From a checkpoint of a small mixture-of-experts model trained on Wikipedia.
Size: vocabulary 8192, 35.8M parameters.
Below are experts of layer 6 (counted from 0) of a mixture-of-experts language model. Rows are named router (the router's row for the expert), down (a neuron's output weights, with its number) and show model dimensions 0-159. Each number is 500 + 25 x the weight over its row's rms, rounded and kept within 0 to 999. Numbers have three digits each.
After each expert's rows: a language model's description of what the expert responds to. This comes from a sample of Wikipedia text that the model never trained on.

# expert 2
router:497511554472506553527512495516491493503481505498462505510494518470508466504494505546503489456504492521459496478548498484464423491519503466526507501517500486533469541518493546540494501474542470519506485443500482495507496481468498459539522528488469463508527485508511500517487526502495494538534481513511497440536467497494466466548506490465503464563535528493496494483515462514476490490529473535472478520502500488492505444475510496497496495528487447508492513513489472486487511478488462
down0:484497510513513510517512453503541510466473517551508476485527514513503523461528480496482450510523482527485510519504528486529483464510508477533478522504494546499484482416459507472482505513506539503501494542491535498447526545488501499492463510548515477500524465473482505488538498507521452530515523482461504511512492546510471531463483509489526544499521473519519512483484510494505487481520505549536507488497483459481503506544484496461505562477503513553536517477467490485519524475495505
down1:507498504534524498540472485517481466480511511483507500458465495521491526488518494485523433511479533521495481513503505454503503528470527454514542477510470492513454473469480500488517478518485469483480494508507469524484504509538530517499470506489533499492504469509492531542493473488499532513461533545527494441449464452493528463506466522511465536497533517507485502471513499499487528485517475526523503562467511531441492495520537472454508490497493467523517453493507484525504542505484518
down2:481515535503492503501501509511460491538489522498539472509447523500494481479504516468454496547502534506506560524461491471502518527553496517494472463559473474497464526467521526493478558524506505485512570512529521537526491469504501520498460512472505469509509455520513508547519531498516480461504512525528482457503529515425474489506509503499490497461526507486489480508494481509481508504494514464508489514491492492494495520491532510492531480545560492505516493484462507512515542539499504
down3:494499499474511484569472551484488487482513490554508469467500492504500467517527487481490483528486472481483528522499483549528439498491489508500491486500486522475479518503485521492515468512536471522536479456554493503498483489539497498522483475533512531471505488520488476501522518469455533532442534514477483495518478480519527558486532510484512502550519426480482479535496476489472514492482479552487502528494529495473499479534495507478488524509484461543508510467538511482508490473507532
down4:476525473475463527522500509508498480523488495490500513486540517512527462490524522515513527534487509543521473544458579495510477489471482481519491509478530458487546495517482478537544535508500474538477497474525540477475476463488519444494486501481483512491454481522560502515525486466452489510515524497499472512555503494490504498473539515534504502516480565497505463536533494495476473513508524541482518524480497502492531495531481511485469520518509493494490529514484452519492485533515483
down5:486492447506532485515536492489547537537522432512483506535451518534492456541553513494493560496508479489499485469522484485481476457501483518525523487515515487482520494481480490477514482467473494505480559482509458527515515545491526506502504491483473501533511468497502469483471499516482474549533504525539469522512485538486519525504500475497461482499510498471446453513518493459529486483512468519530515493461516499476493501477488520499506531491458499505526535549484511498486523499482458
down6:504519494528520523475505499510464504525527484491486530421496486535561501501476510466486537494475511513483502477477477513508519454503439512500474501470468480459529512475503512503435524549490497501489495517495496527507491528480541477526459533524469472533538520494483491486506500477513506535546488492476491521529517491486515526513519502504552514458538518486487542525517486517537506483526469510487500495473481514564486539524543490505507518484456477490507467479512455513477519480489525
down7:483528485451449515482480524484482510507519526527507534501490506485516505474548493493528503522491517501461510495495535476536483546515492540498511503477534506513510494545497534517468464508460506462467510561496525490542471498493511504522511516487489480527506456495432526495502480519478479500526453473509481520479489487507501527483538543526542525518528496509503542502543511505498439482504516477516525472518522495518570493508488487514489486509469442510437492516499472533481472499498518
down8:474491501503497511467492541491470491514498499475508498501481476501468485529552508524482448475483499487506508492485491490512509474566512512500459521525506486484523506500476465516513506467540473511506464514499476490480466497540518478471434529506505490500524447516533481537512475525525495520519485512496495444541497500523475469428543524499537517490512532446501472501501478480525430498518459493496542482476525511502522523525539526502512498505480526503469477487489481493471552522502542
It responds to: Common function words that carry clauses forward, chiefly and, was, is, also, often, but, mostly after a comma or subject pronoun.

# expert 16
router:489498488470511479472488503491474537511523493520495474518540507490545496505494528525512482513514508507508484487493525488485548439465508498466520456492524523476495450483483498495505516546577440481458520526520514539521464543471525475534496516487459507506486508469512498515546511449500459467474463505481517483538468458482500486482525501489480497508483474530457479536468448497518494513490504544507503494513474508490488565481502499491499497510479486540485502543469482509485478485497484
down0:488490513490507531484519501478447536456508504502477540485520482494504453524446484466505487508474494485502503525534485485529454472492488477550471524482549504536501490496466467491496471513506496486519492501460454502527527512509472499446488450481522461489522484475508483483501500480492504547494500496496509494502474478533496515504494503529516549473486476533491557470520529481549507462459506487513504485509489503533529462505504447527511484494464497478489584476522480536475474500520491
down1:490469528459505510508509494453498477483476509515523495477532537476530475481509552492497538462557489485452504489509527489491536437485507525494518483478469464529498475552508480448506487484542498458490474510509466486524480491500475464509467464538484486474464484533564488516524493517530479488509490513522527532537491487550510503514482501475520505494505490462470458494543495506484490507494503511522512529481493468524552510476516563494488494517501487543503487485470489475507473524503514
down2:477470460502490451530474496523490552509483472522491491506480512510510524487481514516450475524489545545475447523491479474510499496459457525493480507490563482475490491502513468509488518497513487493490504501501519498497490477482509519521535457468520487502464498541538510532504540488485497500503493498492490520508470516482507511467488491522500537489518496516439473540472509490518480511498461517458487491476476517451496546510507499465499460494497544490502493512470545533420505512470429
down3:497528499502527487515464508504499501480499475514538461528493503485495502498555507532510466496551513462492524521522513494478476480482464499536493504495484501480553483503479491514486490449567498488498502519484520457483472509478518493491537528521555464480501519469524534544473528477508512523465481489535493456473475511488498527545521492567488467516548529481498526505501493531509534467527520499483464511532481526512501545503529507501498482470550530468513489519543501494480454476526501
down4:463537469481511509485519456481510512510471513502530513513476497486513526469525476513514480512521520534509509500507472444468457490520470493514452488520506491514519473489484513503535448526525499521511465490553468521469526473509505511524495474503503460550475488521488468492444498507455512497462496501532500481515502520465510530471474488489467506486471511550514508471478515516537485525512512546497556488511457535504528495557545500518503495486523529475495523508462479466455504467493545
down5:465477500489494500521525464485510493464453510496479492533532500518511513469513501484498492458499476491480469484526496520472516480485486519464499481525522467457516506567508502507472466504500487501519516504472503511488514543474492484526508484453547477487426487505488496507490462482500505544496549519497495515501493537473529509478465430513469476512493503465503504499522432444533500522509462513541488465517553495490518462506499514438517474506490520506484480468517481505465523505500466
down6:537479530463502475528488489499489447505447470531500479522510469476523536487553518476537478525478490504547508496507533464478535466530487516492457517470549512512512472492506471515501510504526533489505497541462536470496511499517467509520475475559515499484497509506498442452525518527500543537509514503502521463489513468488483546488459518487491514516476495505514510522524489514520467488524456513473497493491493488527527504500457507526513486492447478513501490516506465532491468541551474
down7:520518517465475485511498467508489487524469526452508544466491522502467504494519495506480505483480484510439490542492525492448504492535442490498493483479477440475461510496539501541504466488480498527451503475533474500496491500456513531502526502526498484492507519507504517496489540529533516465523534492492492490512497501490477553538473488541458491465489536501503510486504457496528504500498509468486512492476544531488496462461542517479498534454500493497503542508535471511520534442462487
down8:489489531523530518483454495541516491499481462489481454466501446508458468502491456521473479519527500499536512514503531518495457455469487546510520555464506539488500472492496503497499478512520525541526493484486479519468482539487479528478533515515511499501515515470500497486456514496477490486507512495466558493522551489535522474479532523528513501441503531508561445499473527475500452494536470519503501481461520493512465483484513483477514528479472493475510504520542522518494503495499506
It responds to: Opening parentheses, quotes, hyphens and slashes, often starting asides like (1906) or (103rd overall), plus p/P word starts.

# expert 30
router:460498501473532425508497520496520561479495484471506530516527492495451499504547470506529505513535471500489488509508464522491499522543527477501524508535527484502503486487531493504523533510478558500474503502486519532498514507545498524472507489523536514509521507496508490534517503526444479476481488530486470478470485510485509487555529480482465487490530459517506457486486542535516446491537470481507532531498514483503482457517533507462446483480477538474512455506515521483514499470521506
down0:491505519475495489471520514546519492494495530486532496562564506511479499489472515500519501473528460468485479482520489497514512516478498505512526493522517493518508505504511497497512477460532486492518467529500523490474520483510470505511504537479464537535477530501510488510537491514505465478480482494481490510493479503485466474527510509509504417527499560447509486462512518527466525428498481479482502513525516484552434516486494434477478472472500502461503506496486542546530518495500533
down1:531506448528447517529468473498517525475490523472503559526473494502462468546562473481465486496530499499500495517517541476488501471512515507518479482493481503546513522515465532516529475492513488469501507475484468473465485535508478496493488439532531503513517525460475471538529510514498497496525493499527426478518498528486526493519520471508555496522474521529445493501506512496505538520490471492498509476516500511464488501502443458531500477498524515540476530485472491490496491523512507
down2:498516489530528498468522474511499502508472486516495507513503495488463482524462472495491509511466495500478541473514504490472535516489531475496505508491519480524531537523512513524491436482453520524471498511456507537520511511485533518468488509522514483510495539534509530516471509508519545499531451485495475481482525504481516441517467507472541483555543518548501527482548469520512523463527521461517456512469528498503459530434507512491535506506515516505508476472528523544502511551484497
down3:515531534519499487476484487489514492536456478474501496486529518506492471507489482488463515507512511477496543577481496545497499504486513472476521434454505522490490491482510470490514488508494555496554485521459517507505493521548527487454474546465504489439472515497468509516506517457520466501522531493492546526506526507493484533477486543498544534491487500521526458536486508501496526523511536474537481493507503524484517489456449477521531519479527515503530483498499498503486522483459476
down4:475501523496526490496519500493553526502513514468520496504533522526537512548515510453528497497495524467526512466496494504523508554503492514497500514514489520533526483520501526521474489492505495496493512517509546536501484497493474547518474489441475498507504475467480464525507470488503461500546471561533491499518463480523493512496469494473487517485469528503540530492510488471559484505505531523500479510524450550510489526504414480467537520518496478507508484557459480515513532481488468
down5:515495513479509528494526531509471537514468424493501500455489486477527482471502506497483490490508518510516495487503477525477503508525437516514535492514505463502518500490522564452528502502486473486506454503482511516503487481461513464527499509502489502438493477479520533522478482504483520525489523523445496485504469486475522509463458487498478467447470496507537502512545534479494520485519503496446518521495499491482501552459513470473501511452533526523504500483506465547495454537486458
down6:474480506535438507499508527567522503472493510481472507491536483565501550495509527535499511490520523510515511512450525490459501490464483488480481473513505533499492498474517478497480525491482481492493495495488516475502472497494499477504528460515517495496527494478458510540532505496459519514516467516509531483502523513438496513527479444445515556530495503494512474523521510513479505507469496466514483483511502505554505471480544465522551520494462458514542462492504454480535487494520525
down7:473509506516462511499496471505538486494507500507439496508494471497499510500475493447530494499457514479515454534549509505500487506469496460523541516466487488488485572508472465543530466506477502511491506507491487497498555483477541519472513480497526497445520496526526473532508495509505534511493543496513505472536490504480482512499491478487495487459556471464514455527491477499460476505491464518455493542519494489557484525533479519485512461536509496512434507491499484473526482524488490
down8:491494509535529494479561476502498495490532440513475478469429490539518481495509510502506524472546502504494434513483497486456513471543492519513476532525445491512505500512465478488514529515491441519505488508522484520478476466532515459488513499491485521515527473507509469484524479499538464537513531452500513517477481516522482503520478515507517469510492421531543508514468492517507483467507492523508503473490532484527518528507484488514482477507471458517569504505495497496477524471502496
It responds to: Middle stems of Latinate words after prefixes like con, ex, ad, followed by ing, ed, ation, e.g. or-ig-ins, inter-rog-ator, Pres-erv-ed.

# expert 6
router:489488466576513450483509505525515523508540552520519515474506486509513495502441539483491494513511495499485460510513475483513529456518484507510451509558478521503480507505517512539497498482447490490520487473529526508506486506524469543483497446493498559502538534501473522464474508420520490485472494511493521516516500478499491545504479512538460523478478471501502535525513502468516520509485497454490498505472497480465529474480549493501466518481525513495537531506487508509521510485475511
down0:521502502489484521520486463503499508503482494529539511503481536463503487492516539536476494481490513510502475494475526488502515523481520479473463462520525508485525564474506528497461536519460515519501528501434531517456469479468519465514515520447497513480497521513514465554482464501481478516584560526467481473531500481512466498489494484493547479468494507507474532458494501507472500476513474527499510535504496502537492464490524514471481496490518504503503581498507489483497498507533500
down1:478472504482484491526475504508477463493476481506526509505481513490545515514486543554500472469493488482495521500439509511506502524510485513510566444483512510469505468526531456494476458510533483515466478504504471512533482540486497505451483483532484514538488518488471509489497523516491527548535475556515515457512505501498540547487528513495474521490497513535524476498504510485491518500517477530450480483514503525467469507500532456457505521495482482520502531475442435496498489484469491
down2:488487479515513505468500472488549528550481526509497519495505474498525485495496509499493497530485522563476491510501507513501528524492495464528474531502448478480535513481539472514480466485510515508536525501521472495470534546526475473491479482504496506553486497516525491496540486513513497507542480533515527515518516468482484488506483551500523561505481493485436448525480499503536496529440509498535523499507567485453513543495488506504485467513527476471489552517508492543511534483484505
down3:498476480502515493505530487511549511510468460522486516457508535500459540477504524482502510517502523493506482517526468457532481537505482516509471494533546477484492500517498479464514514499514544462526503467494509496480528496482528487526505495494549445475531529527496482466473494535514490456460518536466507500515481489476483518504466498492497529518534485485456502438512470463517482481517469479465509483486498524535533486501521491516478539449558475490460504496495465529498432506502497
down4:435506519460549475559556493425518482456487476496527482494473487510532504510476480484502536542489500513488529481509512520511501496555513497525468506537512480497499484459497500492495505502495520495509519491518513438514527517501518500484489536509514458495500518479531477477502499500518483531450477493523485514506517491526497468475477517481466500537497475472472524512482484489489455486476534538464521536413511525463487465497506514511477501516514513523525484536528487465511523502483518
down5:557518513493530543541476516488529527492493500509492478490505510452485529522510516500502509487549504566478455497533523484516525520509455456517474493473467470492486511477502513494468538514515505453521544542510501471544495509502519494518511510449488484501492502518509506496472494505485501509500468509521492531531511504506517478485493469444448458539483537498505451575504479509490509552472481507500452523475523506508484477488506493484499498474508533504494461510459511529527517540508536
down6:531521505490521490504500522511509492518515507508532496582462516515532508459489537468525488517527506544495480487475513484490508492515495532493505497509503480454486498480544476519512491531503533534481518477497485506501490490489491525451525509496476521510517547489532495462502487452458497501484494507490461527489530550505494528492534506518515516509497431503485521446453479522482534531528483506506518542475521530450531444500463500484504486464457498538484491462539508471464517496459493
down7:530546471521487493502505507491486524473530534494485508501490480498474480442512497452519497484484487449550539479522514506450548465545500466500540487500465496494567493487456491501511477513503478484503492498486496457508469492464479497546465535515503501484468523520494507509504510541515496431508496503504506491450524451530495504489561552516506473478509551487506517469504489525528493450500520507514472513522513509492480528483497481502522502474487525462493484480470501488457525517526501
down8:474489536525492497497511463481477476510497449510542466501493498509518534536551519498495531501507516505486533548462472538468498480496496492518501490505459495512515515542525488513580514532505545475533521521510520460519508517477545504497561510509451448473496488479511498498504504546526511497491511495500491492485457491531489453471508508461492547549475474453494496487494527511481490510502491476462494478514498509501474478516444538480518496487503518489485459503531530535494483482537476
It responds to: Short middle or ending pieces inside English words, often after a b, t, h or p piece, e.g. br-unt, Whe-at, bob-b-in, sound.

# expert 12
router:526476498452515510474506480519501490509469484515544504503472491505492516509515481493488507492465554495515505503490497473505528482446541500518470490490479503486479492500467520468538504483469446476517487535517478467485496508551510463516478459510471472478481495528452491512478506475473485475483496495505542522521506479493534529493504466493526475517515503524511479572495530526493489542447480524517478523529495508533527470438440498494480503495475502501458477487447544470532465466499508
down0:499466484508499493525542477508477431522463474502532515516491492487479503463519526492486495539469490507472473476477509475541474468519481484538531513496537502516519445511510505507508525475501483521478472475452466482477535456515556535536490457478487518513495496438480487475501509525487501480471477476524493505497506476479438477496533514500499517505487465508536474536501519531508469495465498513512467499565517525524513529511525541482461537498498503491507506557490482503492534491489467
down1:516507509481504498509516510510527501486471491467489561467462514506496520497460473470542488449485488505514496519496470476502455501517445495466513502490500535475490501518545467477516466504522544472511486473522519523507528519537515488471521536504480507536496494520524541503493509449498459518546499498514507518514486508534469496490496530534479557547456531451448499517502509518486509494480507490534486511440501501453543485475545501473518470495467491486474506510532521483471494523471532
down2:495535437505495483533485544495447524511499483483516497502528496465514482519471506497505514505470499487512538535512444489508471525517476494500472509495520496517468490547528483469554481499493515490551456487490486501457476479519491494521523533477488512488533480479473482502529416499481552519478504486504535528516483482469481459552487470509496496480491480483495453492474516516497478488507530524494518469536484488485492526551492551510483484496506489484484486502495502524529458434473513
down3:492518482509519477517500459526516519549494465474477484520527511530469464544484482549469517477519525521488517516478506513507543497555495476511534506509512527563459525500479478521484509478475541503485492534473480486520492530474478551495469512480505522489494517565548492493536501535458530511511517492511483531528545509464510484487531510511501519475491541469516508481501513490478481540526525505487461481528484483494492512497552503521499504486476559461549505508498499527496480541476471
down4:477464527506506557497494527488546501487514529513474494487466486486501495542513532487489491499499478532541477490474485513533441500499485530508496531510485454469495554531502544526544512539465492522448482499537510508494511473484491555486507522501487526495499533525485510524521497490469480497498503516492478437476511532533506565478492553513477496497489517511499495480500532426476493472486509454523509510493494531522483460482482533520479475501496539525503475471471524478480515506519473
down5:463512463505518503501521495484506545489515509471510487478524489487491479502499534498526505494546522506555528490472486467475537520492495482520482512471470486525537470479462513540519467486475542508502523507510399490463521473478494484477483519522454502456527534498489551499520457501538531444499540541487512522504474503500530508481484512509534486509508477501542495529498525489477528518520479514512480526490497518491540533478474499490494496525528508468465555498473510529482469517491533
down6:505557484471496497472547508521479549490469488484506501476480475545528488537541528490515444511476526459483523546505504505458474498521495538529521532526498470481481469503485531495494505501529504493525504548478536482489505544509471486510527464522489507565481539460483491470479529482506512499485477516496532490495472465514529483506479490479556471477526546485490487528526495462456532516528523516472480486495460486498513554517530504513510463525474523506487491509485499493499505532468485
down7:515506486506519502505517529537572562496456511502505476522516509505487470451467497529463505487503494507511489501501531499514488550456491508529475530513557520493480540492480493486483531538467535499539432504503505489484476426498483468500515471473480471485504530553516488506483485533536500559523458497473521493482519508526499477477500467521535501465523500484504516507514473480495506526472480482493510485489519512520541512467535502502477498472512504529497459493532525483545483486516509
down8:515493538537514490490513536501500508473487483543467486471501497491499492496464533485495488526473525499505541513521492453496471500501484500461548527513464492524530530500531524535520471484512507488489493490500534506468508481491474533514474511474541485460488486447518536529550522505467500464498494494530479518480486496519490481455543514478476500520473496509544553468505508497535548531524517511480551529466511500455468471491506499463481469503498550474512517483443483526479501532452478
It responds to: Word endings such as s, ers, ors, ions, es, ing, plural and name-final, e.g. V-ers-ailles, Ulyss-es, Rec-ords, hik-ing.

# expert 26
router:483485531503468486472457531507528516476489490465488469492484474498526497499498490496539480490512489472518561435495544508474497535506453495491533482479532510514448525495447487484510503470491496497442491512471497516519491528489511495466516454511457484492505478514550450483462460501523501500514545503505493527486505487505515509475554518533533539545532487504494486497502515496469534502511462518471470491524455470504499459516505561518501509478519526510505515506487473491483494463453486
down0:466504508526514505494471502497541467495524519453481467522508517523512502482478475489511493489479508501471457512497550516504518487520471476454471530461505472487508520515514473477528472510553489503546473499527449502482504460503525487487511539497521541465502522555500562474507508497512511457448501503550445521461469521512470513497492504496507506496518494463527509427460508526507476492504529514532476524525526525527521506482491511513511520463452491481491497478492514547509463514510492
down1:524490511470503540567503461514502525547468536506526522474522541500487501490489520506513496512469523506502433568475534473477516477502498522502498505508503539461503498539492474517500457531473509479562502494540489542471487500502527507503514545487528519519528517496537505485493468476504500509527490526483492477519529476518502496545487474465456522495529515494498497550516502529482479500513479477476483491509525491502490477497515506526460507486520534507536508501471478555507556497438474
down2:505524517522449544504509534491492510486507486525468527516473519493490539497504537517480506482539511528502533483542489484476494520441505505541497479514474506519491500525478500512516471534502516496469514498474481487481451474500564493508518508500487538482512523465516473510503446497481510493527488479460545448516566482504495461510541472494498503508500472506503502503509502468501500499468467460472499465532417477522487491548493485526502482496454518483512517553545496475470513494474494
down3:532480487480522471521481536473510504489490470502464538485527513476483532500504499480525512492467454483548532497530495530506468450506541511535520488492553531513498501506500475537472542508526494516538453507466485475504536501475447481540505498547488491429522486538488521468443486457482479498495528502527503482480494483556496502495500469498501509512470490437503504469532512519519486494517479470521454507497480532485485468474491490521489525534508525526512482503509493499545512534506499
down4:497484505514499512481490511533495565519498481462491509507509513498501528475498491509522504528457486492512475488524515423538496519493501488499492458497507512526516547492499473456515495495527481478484513534506495548490513498473540509484483485518534506478560502522526541488527477499467443489513517550498506427524501478488522472542504457523502480570540495484495485469538514511504534450524524506460540524502510488520486499512487514527463479498493469513510457476478527498523529513502482
down5:487539501474498538500462478476496509462506508490544526455486428533522492497476495530500466441523518491539509495538438495470494476477511521502485527476508522544511470500502514487504536497451486508493476507507495491460487451549481547516496533523525490527499493480448447509474513456458493518524508466541501515533495514483512456541470476525487481471497503506545521525489514496501525487516490488517492506529510526540497510471536515486463497480525507494465518529498517510506508509503535
down6:518503482461503483494532533494445522499514460500492495543511467528469497464500492533537482511527467496456498495500463496482455510479536513472541473516503508505489504502536513500499530469481517475485466509503495459469473468521487471464530525484534561472499486558509534533512479491509507529493532552502524471485492522495498473496556477534528481522452480522467490520519524498484485547471494537486480518481518469487520509499555524526526479503466543473473474520515485504502481502515476
down7:466486467484548527495535538491510484523490495504470550530498519466490485515496497484476500484498476476489501430509480475493527488499456506450493498497523499494517514488485512517540469560510477466481487490423511477515519510489543534522493471520547472503554528481529493490516450507512521505496507496505476496474517510538546499488517497481518509511506521478509491527463495500497475511481499465477491553506482516486505549512493523442528502451454495505489504507508528497497444537506546
down8:506508497485510513512502497511440497516564542531448478521515505464524502529484474551511479456512442529462510502519497503512470502501511462484542478470455507516486486485509561494523508508500465505458486523501517489471478504491562495495516487461447481526532502497476487524486505540502523533529530487516499463505501515524504534513533470512489537513480473498494512438496511468506549503490501499458475507520449482473443489520496500508486513493518524507506490507487440497521475508505510
It responds to: Middle syllable pieces inside longer proper names and words, often after an initial letter like S, such as S-ert-oli, S-arn-ath, Sut-ton.

# expert 27
router:500491497459507491561478480503491489477485498511491477514534495467514527466550542468526489484546467497513538498469452463493487500424480493528489496489492461526499524531490519497476482500484503485502512510437512540522484490493507475493498540494538480491487492489446492489504492456531484542511534474508525491511508455545459525547502496490526484529457524486508497524474471463488503450486524518461528529512517522477513521485509521482543469480495544517498474485515483496495540487510515
down0:494521522507492501502476475528479466439503516482501491544511450424512539508501465506505495487514485534492491486499521492482496486502527513494490458501474506529435540486505522501472477489490526490479530495484488496531503553512507465497506499497474496517518497526554507502503496532510481464511518490491476512513483506516541467496484547477505505467498458477493548429475493507499511479492503494529571494473505502423500503532446518562491485500547496522507515491520516514511492483529497
down1:433498495555540499487455504486499532473523506517488509555510547486488516499557500502464534518469490515538490523475484540523464457505530511469498495517535498483524481507518486496468488474474465482532510479497507502486500492532514498526515485506454463484435530543514500511445507517512525503493527483499473468545509521512492468499552477492448520501500510514536521473474534477528533483529500498480513507516491529531489490497507473546540527485494502495506495477474477497501477514537457
down2:514502496476494503495464476515449491541473472524491567507479459492450491490506505507529556511492533503499518487503474519519507499498437488519555530461536503516527475497521491499467503516524522508502509528475516488528465533524538521516512491498513464473468494485482485550534510515520556481495494491481485506541518474537524503523538477493516483519465498491497513532527518434551494514507474461467464516483487508505513520496520504468519540511470508457465489477523537511509484464522495
down3:491517496524500530504525489481456480522491494483488483536454480459469470550505473513513473545499514509531516534481511483493502507519472499534446512536538474449489473516531537473499510509565499506529496498477477447503528499459520512490492498506487490514476483560464505503532526533515490566466483503464492536492522521504455475512544477477507490519511489525523505493539502506519523507488477449518512449549502491471504510510485502510507508493507527516468498497436507467485527496502484
down4:477515496478506472481520444516517470559463461525488518533472499511575477540464456495537513527501479532517540518521500464536468487516512495486511521502533500478505520487515485495500567505529492524502459503526516489491503550492553485516542484532484490521519456521487509497497493479476508515512557487545509457505493569495502520484491531480523512493480488474506466505444502491518516497472500511568517497502468503510488495505509475471508523477473511522515504517502501515507508527535512
down5:498553557518524482430518493542510508526524457491494487443489491512514491503502504497518533513488460489484496505511538538497554476474470514497455509488532487525463458521523468468486460480472489493490493514472506519512482505522486476483481483491530530472495499515505534457516515525471533512551538487453472537474474516568503503471485501478526498517490519500470515515491501517485474519494490482506486482459510534478511487511487479490485537511537491457502469457453500525487513519535526
down6:507511521481481533488489487488505496503482515510475514449482467511554492466502484460484474488505530496495530512478467478442482493508492526491512456486499522481499508509513488535455486475515484449554553504547526495514468497501516546539515541516533495500554519507502485458497478511469518484532538477525457471507516500451465513478483479491513519481482530479473526541494497498484507514479448479482476523475557519498464528492484510484497513465500519457516464467488503498532519547488517
down7:540473455514478514488491464486582503496423524508496510466532471528455482517481512487514504518520485502481503437517499544523499464536480458510531486517498514471486495518491491463521501485510468467484486468511479534474522500517487494503502510507477484494521507514520497499450489495471539501504481504510487510464524500497496486488507466524486470461452443490501501520483526504509510524508513481501449476458498457501516492432495518459478470467512499489457531522508489495464455525495504
down8:511540497455476509542493450464509508527518491461532493439541513496485518494443480506549474487497514505501507504504517501519514509481503496506523494518544509489509497538459498564497526511491525512467483498507504508453498464501431494463505508532532499502516500503532475501484516491523475533486515497442533464520529470515503494521544505491492539487516556482497515491495520509484479527496507514470508495522472507455491511471485506552469547510465515473504501463464515493479467438498508
It responds to: Head nouns following the or his, naming organizations or works, e.g. team, film, album, University, Party, Division, season.

# expert 8
router:482532513552489472502497486501510442518496502535497482490530501532492525524497446517491466523480505495481509523487494535494533519524500539505506523475493514514482509513474459491503500480443502509486512561516509470493501449505469527530502540470478480477523527517487516522497480540472516514489497515571460488516472487502462490542500473499548468460526484474526521515532522483489497498534537476517518495515452481522499521436542490481513491488539537480502520513547527533499491515527526
down0:484499508542515539482462491482520486499483539494525487469507552497533451505506481503471493472507515542445459522481481553473508484529489484474461504521504451479505424480509491465501515505479490478450476511485511505532496510523502490473478447475499459508508505473546505519504513550495507559490522529527503523525512549493536531515457514538495501502492473472502494473539497489522496553500477512537472522513514515520492478471472504483504451490487501489488509522488508460504529495508475
down1:427449559484433508545467524508521470510530519508537489479511497499512512495480500515510528394495495518514520523497485536510514514477537518492490505491487487519482505501505502492525485511495505490493545495460508510519546494561476496498496508505478521485494517452443469459494484530515521494493524533461505468482505469532530462476533517479513499532536524491499482536537509486488517509497490530513502516477486567497537489528488507505508504489472494510520517519503491507520488514481522
down2:458475489518507526508546493465517488509519495512483485461544487507492493482549513512501524541508507497486482474510477479512522483462536502525506516526480475481493533536536518491521543511492454568536492504480504543509451481498519526485477446488485496527500525491503521518502477491521506463486489438523487517518497530540509538535499494492489484542484429498510507525485501495519498504546472473509478536503488509465503486466524471500537520466504478464428498505502508539532534486514485
down3:487518505506528513515459522456499520495549466527506435517511516499520555457492495528510485493528522492536527493484499521426517518481494510475524526500513488475521494515491530532492456498491462448494456491459503463460475475525529500515467489525472520495500551479507466506486497521525535520519486503495441514464492513485488499530488497473505477504515498523512479467529539515468518484493426501490484517510521484469484504542498535521482519511476481458499485490463514513513490459523529
down4:458466487492519511478470480480456502473534490497491486502577491498480496473518521487522498549519516547512519498472529510481503505506517466508437529498498508527503535499507549504504516510492472509503497508493518514495524500463467486474491456529480490463521513513479526506525496523499493484487501525472518497526533514517556457509474495422534476514467412520473500521499497516509522512497476477475513537482538515495528488509487507537442507477523503503480480457537494531527497483519482
down5:494493524456529504459484520496558509507476509525504481491532457472491465498514494476548481515474519480535460526529490478521522535523481490495469543506519513496515484498533476477529476489530523513497488476470530492476505485488480471480485507491503491427514479469518532463505478480472482524517495462523528517481505511551508498480531492474531532543481482543539456527487522485515527491491499504547480487488539544527507495451495548507477507498481559503461517478508484495489536503529535
down6:497486496463481520475475508504509524470507534475525498491505491459486463509569484545489502488460441490508476526473550508450542545485489476489483504511472493491462528462484505494477482487441512508527497533461523488471506520517507500495490457504539523462503534481488536471499470499501486527512486507477510547495514512515471506471504540495473483539499465470501477507511499512549501510484504468500483495535443508557533517536482472496522530480500482501504498441516501491480458501485473
down7:480534463484496523558486460508501510509498497489513502503463478513490519520551451463531530497484503494493480525504505493489480525469492462496486530476468502511481505529504502536485468468547549523482525484501490520502497514492512510468504462486499536478490475506486477486485476457502499551544493511539491538495517477504531540480469450508533495509476499469462449541476484564478511567526483517516494470504492489482542481492480479533458498492522484518488487473498494484517490486494430
down8:514497460472489497479526511493533492498473535554503474525531488479526496492466495485526504493492493512514461492480478500513510499467533506532485474536495492497470536475485499482498459508477531497491512568511480512495543590487484481485518524514520461502533537535516493498519505494511484535508486497493499522458493486516454517516512509499472533499469500511539528472516495510492514513539450483537566529537453510525506529544502439464451483482519518480530497507486477530516509489482517
It responds to: Ending pieces of common nouns and adjectives such as -ing, -ation, -al, -ical, plus whole topic words like music, public, national, air, football.